python train.py --n_experts=16 --hidden_act="swiglu" --router_score="softmax" --normalize_top_k=true --norm="rmsnorm" --optimizer="muon_variant" --batch_tokens=[32768, 65536, 131072]
Below are experts of layer 6 (counted from 0) of a mixture-of-experts language model. Rows are named down (a neuron's output weights, with its number) and show model dimensions 256-383. Each number is 200 + 30 x the weight over its row's rms, rounded and kept within 0 to 999.
Before each expert's rows: a language model's description of what the expert responds to. This comes from a sample of Wikipedia text that the model never trained on.

# expert 8
What it handles: Table and list delimiters
down2,266,188,177,236,208,221,239,187,142,214,197,192,186,216,187,207,183,191,177,180,220,206,239,235,260,227,172,203,207,178,196,185,146,147,251,189,174,186,212,192,192,193,180,201,259,191,177,210,178,196,219,190,224,162,214,162,190,200,196,198,171,236,194,199,225,137,187,221,172,254,158,225,186,249,229,187,226,210,217,201,175,204,220,244,188,195,196,196,168,234,216,168,179,184,207,138,207,242,232,187,236,199,187,184,205,167,191,197,185,169,208,197,172,214,259,125,203,194,237,197,241,169,216,200,190,225,238,279
down3,174,175,249,159,199,226,206,204,169,156,187,185,195,236,222,122,208,238,228,227,212,231,223,242,240,207,147,212,210,194,217,216,193,191,208,216,189,211,189,176,192,173,229,206,123,188,249,222,245,138,236,170,194,202,208,174,163,202,244,236,199,196,202,222,239,218,206,168,169,224,247,197,165,185,257,208,209,253,215,168,185,202,181,225,174,205,196,226,170,209,214,204,169,207,186,248,267,285,152,228,194,161,179,228,261,163,216,192,210,190,151,175,183,211,182,195,187,188,127,181,221,175,225,184,186,226,198,195

# expert 3
What it handles: Line breaks, markup, word-internal pieces
down2,190,181,214,193,224,206,186,178,207,132,225,244,206,173,192,194,231,287,209,176,206,162,205,185,203,240,244,196,215,221,173,203,241,134,161,243,178,131,232,201,222,224,165,228,151,221,233,155,159,199,226,204,208,234,186,195,228,204,222,261,236,223,204,206,250,248,219,194,211,222,203,246,207,218,200,160,260,207,229,237,246,236,187,166,173,172,222,195,203,176,229,170,243,170,153,210,166,162,197,206,154,252,250,191,136,182,192,225,217,235,193,213,260,193,215,226,188,212,217,202,231,162,248,264,158,202,236,190
down3,206,259,225,193,236,159,210,204,197,211,162,224,199,207,214,268,172,186,181,185,231,198,144,209,218,157,182,185,211,199,234,174,190,184,205,270,199,155,259,215,211,230,197,199,244,235,231,151,253,167,205,189,193,202,233,198,166,212,172,197,203,194,196,237,194,191,184,179,214,229,173,147,168,164,220,156,199,212,208,156,212,227,162,200,164,211,229,190,190,178,183,197,220,214,229,153,192,200,223,188,232,218,255,270,179,191,228,161,188,218,200,171,189,236,224,135,196,203,253,168,201,227,165,224,156,216,197,230

# expert 11
What it handles: Institution and topic nouns
down0,192,171,211,220,199,177,199,220,240,253,241,209,188,198,162,157,194,247,198,198,202,193,187,198,183,149,177,183,224,243,184,184,200,184,179,209,198,247,231,183,158,247,234,172,256,252,208,173,218,205,240,216,224,224,216,185,243,225,194,254,192,183,278,199,195,188,176,231,146,213,203,222,228,196,204,242,230,203,180,150,235,140,212,217,149,225,217,207,210,167,229,252,225,173,198,222,204,203,168,138,197,241,216,164,209,217,195,190,158,209,181,192,208,210,269,242,159,249,184,211,204,183,222,193,204,222,211,158
down1,184,208,184,213,233,228,233,167,231,245,185,220,205,204,168,223,195,188,216,187,212,203,214,163,179,197,234,215,232,147,173,185,209,171,226,183,161,183,192,229,172,205,180,277,208,174,224,193,189,222,251,239,200,233,191,205,173,237,228,209,257,229,186,230,122,172,208,223,212,199,214,190,207,201,182,256,227,202,236,223,237,187,187,172,182,233,159,200,168,225,222,155,150,210,209,188,95,153,231,195,256,193,181,228,198,168,206,215,173,199,184,202,137,228,230,207,203,221,240,180,192,208,265,223,140,249,170,214

# expert 5
What it handles: Separators before list items
down2,215,212,234,200,178,184,221,191,211,194,238,239,210,169,239,214,232,194,199,200,188,200,183,213,191,203,161,167,224,218,204,238,213,198,116,256,153,196,203,188,220,224,232,212,213,215,221,188,238,145,219,189,218,180,193,214,172,181,197,174,233,186,185,254,193,260,162,222,214,175,184,260,227,191,208,221,197,184,225,133,216,212,266,167,203,202,211,245,175,239,198,229,234,213,211,160,253,270,230,212,174,206,256,207,262,210,194,170,214,190,202,199,164,182,187,192,174,229,165,226,247,200,233,161,215,183,184,176
down3,184,216,201,164,157,237,230,299,172,188,201,166,219,244,203,216,227,200,185,181,206,195,218,164,207,205,158,268,177,232,184,165,173,168,199,145,242,143,200,178,171,138,178,159,195,190,197,203,217,179,254,195,202,177,174,193,222,165,239,242,210,150,121,211,208,162,164,161,191,218,209,165,224,246,184,225,192,203,220,197,252,167,189,184,183,174,231,162,195,194,203,168,175,174,198,212,163,187,198,177,207,121,205,164,234,168,200,268,171,191,175,204,241,237,168,250,251,198,227,220,168,183,188,151,260,157,174,197

# expert 4
What it handles: Titles and section breaks
down2,256,224,227,171,184,196,232,171,128,178,191,206,149,229,191,228,207,180,205,218,189,173,245,225,186,225,225,167,173,172,154,216,168,246,233,182,167,182,200,162,196,174,183,219,186,263,204,226,187,283,222,263,236,207,245,165,186,227,195,176,153,234,184,225,208,203,205,171,192,205,200,187,208,210,219,162,230,161,213,225,192,228,189,238,164,136,169,245,257,171,192,156,164,171,205,232,230,211,210,202,213,248,201,211,190,214,229,250,205,195,166,209,204,210,208,177,224,157,226,248,197,181,266,220,224,279,196,260
down3,196,226,194,219,183,127,217,200,218,186,165,233,184,207,157,231,193,176,192,185,259,217,152,222,200,197,154,208,233,197,252,168,208,238,174,206,200,239,184,159,204,216,221,118,217,220,240,171,142,111,201,186,218,189,218,181,236,192,214,208,203,211,243,192,199,218,205,146,194,277,193,197,201,245,206,216,175,230,102,203,194,201,156,146,195,239,218,197,213,219,191,238,217,192,181,213,187,229,183,188,182,223,152,223,188,277,168,189,189,174,217,206,207,191,230,220,183,251,216,177,185,225,175,197,219,162,155,210

# expert 7
What it handles: Articles and infobox labels
down0,200,160,200,195,168,255,190,185,164,215,242,248,249,179,218,194,235,219,203,216,236,229,233,210,192,191,163,119,155,202,176,222,207,216,176,218,215,168,207,201,245,185,193,117,172,189,166,195,253,173,164,189,206,185,259,206,192,226,252,189,172,210,156,209,211,197,195,166,198,161,215,189,270,200,212,160,259,214,141,167,219,209,155,149,196,171,205,198,196,175,204,183,188,173,225,257,255,221,194,218,102,218,251,205,174,240,183,147,139,203,201,211,202,151,175,173,187,204,198,195,201,204,228,242,235,186,184,235
down1,204,214,212,190,189,224,173,182,193,174,212,251,161,140,162,197,206,207,201,212,199,234,202,166,172,142,214,186,194,138,218,159,216,221,248,175,208,162,173,184,228,187,215,175,202,208,192,158,247,195,192,228,218,224,197,174,191,207,185,226,212,195,212,191,188,245,200,158,165,210,180,137,213,232,211,172,208,180,220,208,168,191,184,258,197,224,212,218,227,154,210,177,158,174,237,145,231,229,182,190,199,180,180,201,214,235,196,199,165,178,250,244,213,170,202,197,202,174,195,174,164,213,186,186,168,182,208,261

# expert 1
What it handles: Foreign name fragments
down0,158,218,160,185,146,145,197,204,206,209,184,185,214,217,108,180,183,166,190,252,201,184,234,193,194,194,165,181,218,187,190,202,237,229,197,201,187,205,197,166,209,182,195,201,193,199,185,253,205,162,238,193,208,197,181,150,142,184,243,197,129,240,152,213,192,190,217,184,224,178,202,193,145,241,108,226,159,190,255,224,205,182,242,210,181,200,231,212,173,155,208,152,214,180,152,163,248,141,152,226,227,189,254,236,181,214,172,233,235,180,206,214,167,221,172,154,162,214,208,214,154,246,184,167,202,212,181,245
down1,232,158,196,209,216,194,201,231,187,164,174,171,178,220,150,206,211,157,191,150,220,229,257,199,218,207,166,197,197,156,182,197,212,244,265,242,206,210,186,200,220,245,172,182,156,196,127,226,169,186,155,238,210,190,187,184,257,242,135,176,209,244,193,216,223,162,178,159,233,271,140,205,246,192,233,166,191,154,229,195,181,165,192,194,124,174,171,228,192,218,170,248,173,182,179,197,103,227,185,223,283,190,200,203,173,185,246,199,199,218,159,200,189,169,201,161,247,202,173,179,179,224,214,216,157,155,185,195

# expert 14
What it handles: Pronouns and clause links
down0,229,236,221,193,208,150,201,184,175,202,157,258,137,149,208,193,246,152,169,160,200,175,183,169,202,242,189,196,162,226,188,210,205,243,167,227,263,250,236,171,198,221,187,134,208,182,231,173,194,232,232,209,173,227,230,193,202,195,174,229,222,142,162,158,231,190,211,165,192,221,150,223,236,247,198,206,220,217,147,196,182,199,223,194,195,231,212,208,228,191,211,166,212,245,174,208,252,240,209,242,170,232,160,182,211,216,162,230,128,183,234,231,158,238,191,168,226,206,244,167,197,273,209,188,190,220,165,180
down1,188,173,156,202,148,178,199,210,288,185,247,229,165,172,155,225,190,183,193,172,221,190,203,215,227,211,227,244,217,224,165,163,266,183,206,158,201,197,219,220,208,151,164,209,233,186,214,199,190,228,210,178,196,217,153,166,189,188,189,207,210,203,187,196,201,206,168,199,220,221,185,241,97,213,179,186,175,133,200,163,219,189,169,177,225,238,240,201,167,202,216,191,181,222,232,209,155,148,151,229,242,221,179,204,218,222,168,269,206,237,197,228,240,207,181,216,152,189,248,178,222,205,196,169,219,240,196,205

# expert 9
What it handles: Numbers in dates, scores
down2,193,201,200,196,215,172,226,261,164,234,172,229,203,232,155,131,181,152,227,211,239,186,238,163,215,217,232,212,216,251,208,144,212,202,244,208,183,211,195,227,123,198,149,203,193,213,200,193,222,176,156,226,201,212,216,211,212,164,167,207,221,229,194,133,175,200,180,220,210,199,209,154,203,201,225,175,239,181,137,132,182,192,228,194,242,220,225,193,178,216,175,204,205,182,207,144,226,211,165,160,239,267,203,222,188,196,197,132,222,189,164,180,162,136,190,197,213,213,190,201,219,147,210,223,165,196,148,210
down3,200,212,216,219,197,144,188,234,159,210,190,199,188,162,201,201,170,181,176,227,212,188,169,168,164,194,197,254,168,176,182,134,231,213,178,147,242,224,189,208,134,178,207,184,200,243,179,177,250,209,168,214,220,252,196,233,187,232,221,229,153,172,192,179,166,232,232,183,206,217,183,208,144,188,204,218,216,211,259,178,218,274,148,145,193,218,184,199,156,114,204,188,204,193,225,187,35,158,189,201,159,159,226,188,155,187,196,224,190,204,135,215,192,179,167,196,230,238,201,183,186,193,219,198,140,203,214,192

# expert 6
What it handles: Personal name starts
down0,189,231,280,183,215,267,199,221,219,222,216,212,169,180,208,238,168,188,199,199,162,214,211,198,242,231,198,210,171,180,196,175,190,235,218,207,216,206,117,201,268,146,213,191,153,225,194,170,204,199,186,214,213,175,210,205,248,228,163,158,197,170,176,192,191,204,200,206,204,191,165,171,153,239,221,228,160,217,254,242,196,174,188,182,231,181,193,167,176,226,176,225,179,223,228,210,207,195,169,212,212,196,206,164,235,169,223,187,192,204,237,190,178,211,214,258,184,162,201,230,161,200,216,221,207,168,259,224
down1,188,197,205,249,244,229,196,225,179,156,253,182,247,209,228,180,273,199,185,169,195,207,132,146,158,235,214,209,166,253,186,208,190,144,175,200,205,237,214,195,181,250,198,201,168,253,164,216,242,166,184,224,158,194,171,164,200,203,240,170,228,173,177,187,219,189,145,222,132,182,176,164,204,186,164,223,233,178,155,175,248,200,229,226,217,223,207,218,232,221,176,166,222,218,233,157,241,195,208,184,197,191,189,205,252,246,216,232,205,178,216,178,194,230,183,178,210,200,194,199,152,226,204,199,186,206,174,120

# expert 0
What it handles: Copulas and main verbs
down0,215,170,172,204,163,221,202,186,247,146,149,202,192,194,241,197,192,144,184,200,156,233,166,170,197,217,193,233,251,243,250,182,171,169,222,238,158,192,200,227,203,247,190,232,171,205,193,224,177,193,172,226,195,210,199,222,176,256,218,162,222,185,209,211,172,178,143,230,254,181,217,223,109,227,225,188,158,237,248,180,181,181,204,189,233,224,221,172,206,207,226,183,216,222,214,175,248,240,191,201,177,168,188,186,246,236,224,215,167,236,272,213,219,195,174,186,227,180,220,207,204,263,188,196,222,192,223,189
down1,218,238,221,154,230,202,220,257,131,206,176,244,187,229,149,197,127,190,204,195,238,211,179,216,194,207,205,213,193,206,217,241,192,182,198,210,224,192,210,184,189,226,200,252,207,201,219,207,221,158,171,201,184,179,232,140,227,185,214,220,201,194,192,230,133,222,214,184,175,227,176,203,173,292,174,200,162,166,267,213,193,225,230,188,233,208,182,259,207,209,241,208,219,181,205,224,300,192,190,146,201,196,197,211,180,218,226,215,202,176,199,171,181,149,166,159,212,214,211,208,225,174,183,182,235,217,228,190

# expert 13
What it handles: Table cell separators
down2,199,192,203,214,179,188,187,208,203,199,149,183,186,185,200,177,194,209,279,211,216,197,234,215,162,244,201,235,227,192,203,248,203,230,154,184,171,249,252,211,204,166,256,177,209,208,198,170,138,203,230,193,205,236,197,207,228,240,214,196,170,188,164,230,170,211,192,234,217,183,162,187,209,230,214,229,264,189,218,212,188,257,233,211,202,212,218,172,225,215,202,246,197,220,230,181,211,185,208,192,200,163,205,205,225,212,231,173,201,204,295,192,194,180,181,294,193,219,192,237,204,247,167,256,189,222,160,190
down3,210,231,202,179,200,149,190,283,255,216,188,202,233,175,190,262,227,216,229,187,231,206,221,231,174,172,225,189,136,204,177,188,166,219,153,213,185,240,234,192,220,227,216,181,206,204,164,179,170,194,167,146,219,259,195,225,151,222,200,169,184,164,185,199,219,241,232,202,202,217,231,161,161,255,225,173,183,198,163,217,192,205,185,206,193,225,181,193,198,151,214,185,181,199,186,202,228,221,181,234,206,256,223,154,192,212,155,252,245,245,179,121,208,217,206,170,203,196,276,217,148,214,243,205,205,228,210,207

# expert 15
What it handles: Capitalized name starts
down0,202,156,186,257,207,174,196,241,156,179,221,209,209,164,181,161,253,205,236,227,225,186,179,180,214,170,211,200,216,164,228,167,213,176,210,173,212,210,246,200,234,160,171,236,206,197,241,223,198,228,169,190,209,151,225,184,135,160,187,196,224,239,207,198,190,209,184,194,165,175,147,213,221,223,192,222,207,175,187,177,233,226,154,246,209,250,231,223,166,187,218,260,246,168,233,201,222,200,233,173,207,213,194,173,233,157,213,174,177,189,190,157,183,219,220,124,164,185,183,167,199,168,194,227,206,154,210,177
down1,213,179,136,152,230,207,146,226,246,205,191,199,193,230,231,163,183,178,217,197,166,171,229,198,237,211,213,153,208,207,213,202,247,176,204,155,176,219,211,222,237,231,216,195,220,128,206,187,141,213,161,205,235,134,243,188,141,164,179,197,202,174,186,243,241,195,215,203,224,187,229,181,199,227,169,253,195,232,156,169,227,191,212,183,211,258,210,187,198,219,167,202,174,235,186,176,199,231,225,197,228,174,172,200,151,228,193,225,188,229,177,141,219,182,170,242,195,179,167,160,154,204,149,224,184,182,202,208

# expert 10
What it handles: Periods and numeric pieces
down2,211,126,220,207,218,246,222,198,245,191,263,146,200,172,207,160,235,214,169,207,156,148,252,235,244,184,197,166,183,186,180,177,213,229,251,184,204,187,212,158,243,230,215,231,192,186,214,186,215,112,219,209,155,190,170,142,186,231,210,195,222,182,172,168,238,188,214,204,206,195,246,192,208,189,249,156,225,191,257,217,167,204,217,207,167,230,171,220,196,212,272,225,185,209,216,205,190,147,154,209,213,214,186,216,247,192,218,173,213,158,192,205,183,183,231,193,214,219,209,164,166,166,182,161,200,179,161,103
down3,118,158,203,217,202,228,185,245,260,256,193,243,177,269,206,164,149,213,213,162,272,218,232,207,138,151,182,219,224,210,241,165,237,166,177,190,221,193,205,205,172,215,221,203,198,159,188,233,165,196,210,189,207,155,238,190,187,223,167,242,208,173,190,166,211,236,226,213,175,209,196,219,231,156,224,235,220,164,207,219,190,212,164,193,201,183,170,164,183,235,226,233,196,189,188,170,193,235,196,203,189,185,220,236,230,209,228,237,193,218,251,134,222,109,196,239,224,210,161,201,222,177,221,205,238,179,201,218

# expert 12
What it handles: Name-ending pieces
down0,177,184,222,178,236,161,170,202,195,197,220,214,204,181,184,164,179,257,118,191,172,222,211,188,226,202,151,216,208,176,214,167,216,170,223,196,215,240,187,166,268,215,220,212,157,224,154,200,246,193,241,225,220,215,202,158,219,184,177,201,181,183,191,167,241,164,203,251,241,194,182,179,239,199,162,206,227,200,231,150,246,181,194,184,181,210,228,235,221,216,235,232,197,246,192,157,204,214,190,168,175,164,181,177,282,270,198,120,225,203,206,174,183,165,252,183,186,170,165,203,219,220,196,207,153,179,120,204
down1,173,184,220,224,233,167,183,198,211,159,137,205,173,250,208,174,229,188,232,241,203,185,195,218,207,237,209,262,164,208,183,183,222,218,192,223,197,197,226,256,172,222,195,217,176,203,228,167,178,188,194,162,194,158,201,220,261,212,248,201,201,235,225,176,189,193,263,249,157,229,203,183,175,241,238,227,252,204,178,177,191,190,177,195,157,265,176,189,175,211,161,158,203,225,211,227,220,195,222,210,239,169,147,154,209,184,199,189,188,225,175,188,220,185,196,185,213,199,181,202,149,191,193,271,242,198,248,196

# expert 2
What it handles: Word-stem continuations
down0,157,265,209,193,236,261,182,194,215,182,203,216,206,177,282,242,218,176,198,203,188,189,199,189,184,263,229,180,201,158,180,176,157,236,251,155,160,186,240,147,170,174,195,193,170,175,232,164,184,217,223,162,215,197,235,156,131,221,164,175,170,211,179,224,191,177,176,181,194,204,200,226,199,195,199,249,181,205,192,213,164,162,166,238,170,129,201,198,187,114,212,172,196,191,238,182,195,165,188,210,163,168,219,151,145,195,200,224,173,189,152,198,158,194,214,194,197,232,225,223,244,206,275,259,153,229,178,157
down1,210,213,170,181,220,176,201,174,207,229,157,194,183,238,245,170,232,201,204,184,193,200,252,213,197,157,167,246,199,218,205,206,186,215,181,197,224,222,210,165,246,240,254,205,253,203,226,194,239,193,218,197,210,165,200,222,184,192,219,262,181,209,181,238,219,153,274,176,198,245,205,190,175,230,217,182,177,188,184,210,194,229,191,202,189,188,206,196,167,157,256,178,218,255,269,147,158,239,219,212,187,140,181,181,248,145,189,165,186,206,205,139,177,151,202,174,195,182,213,260,149,175,210,261,189,188,227,252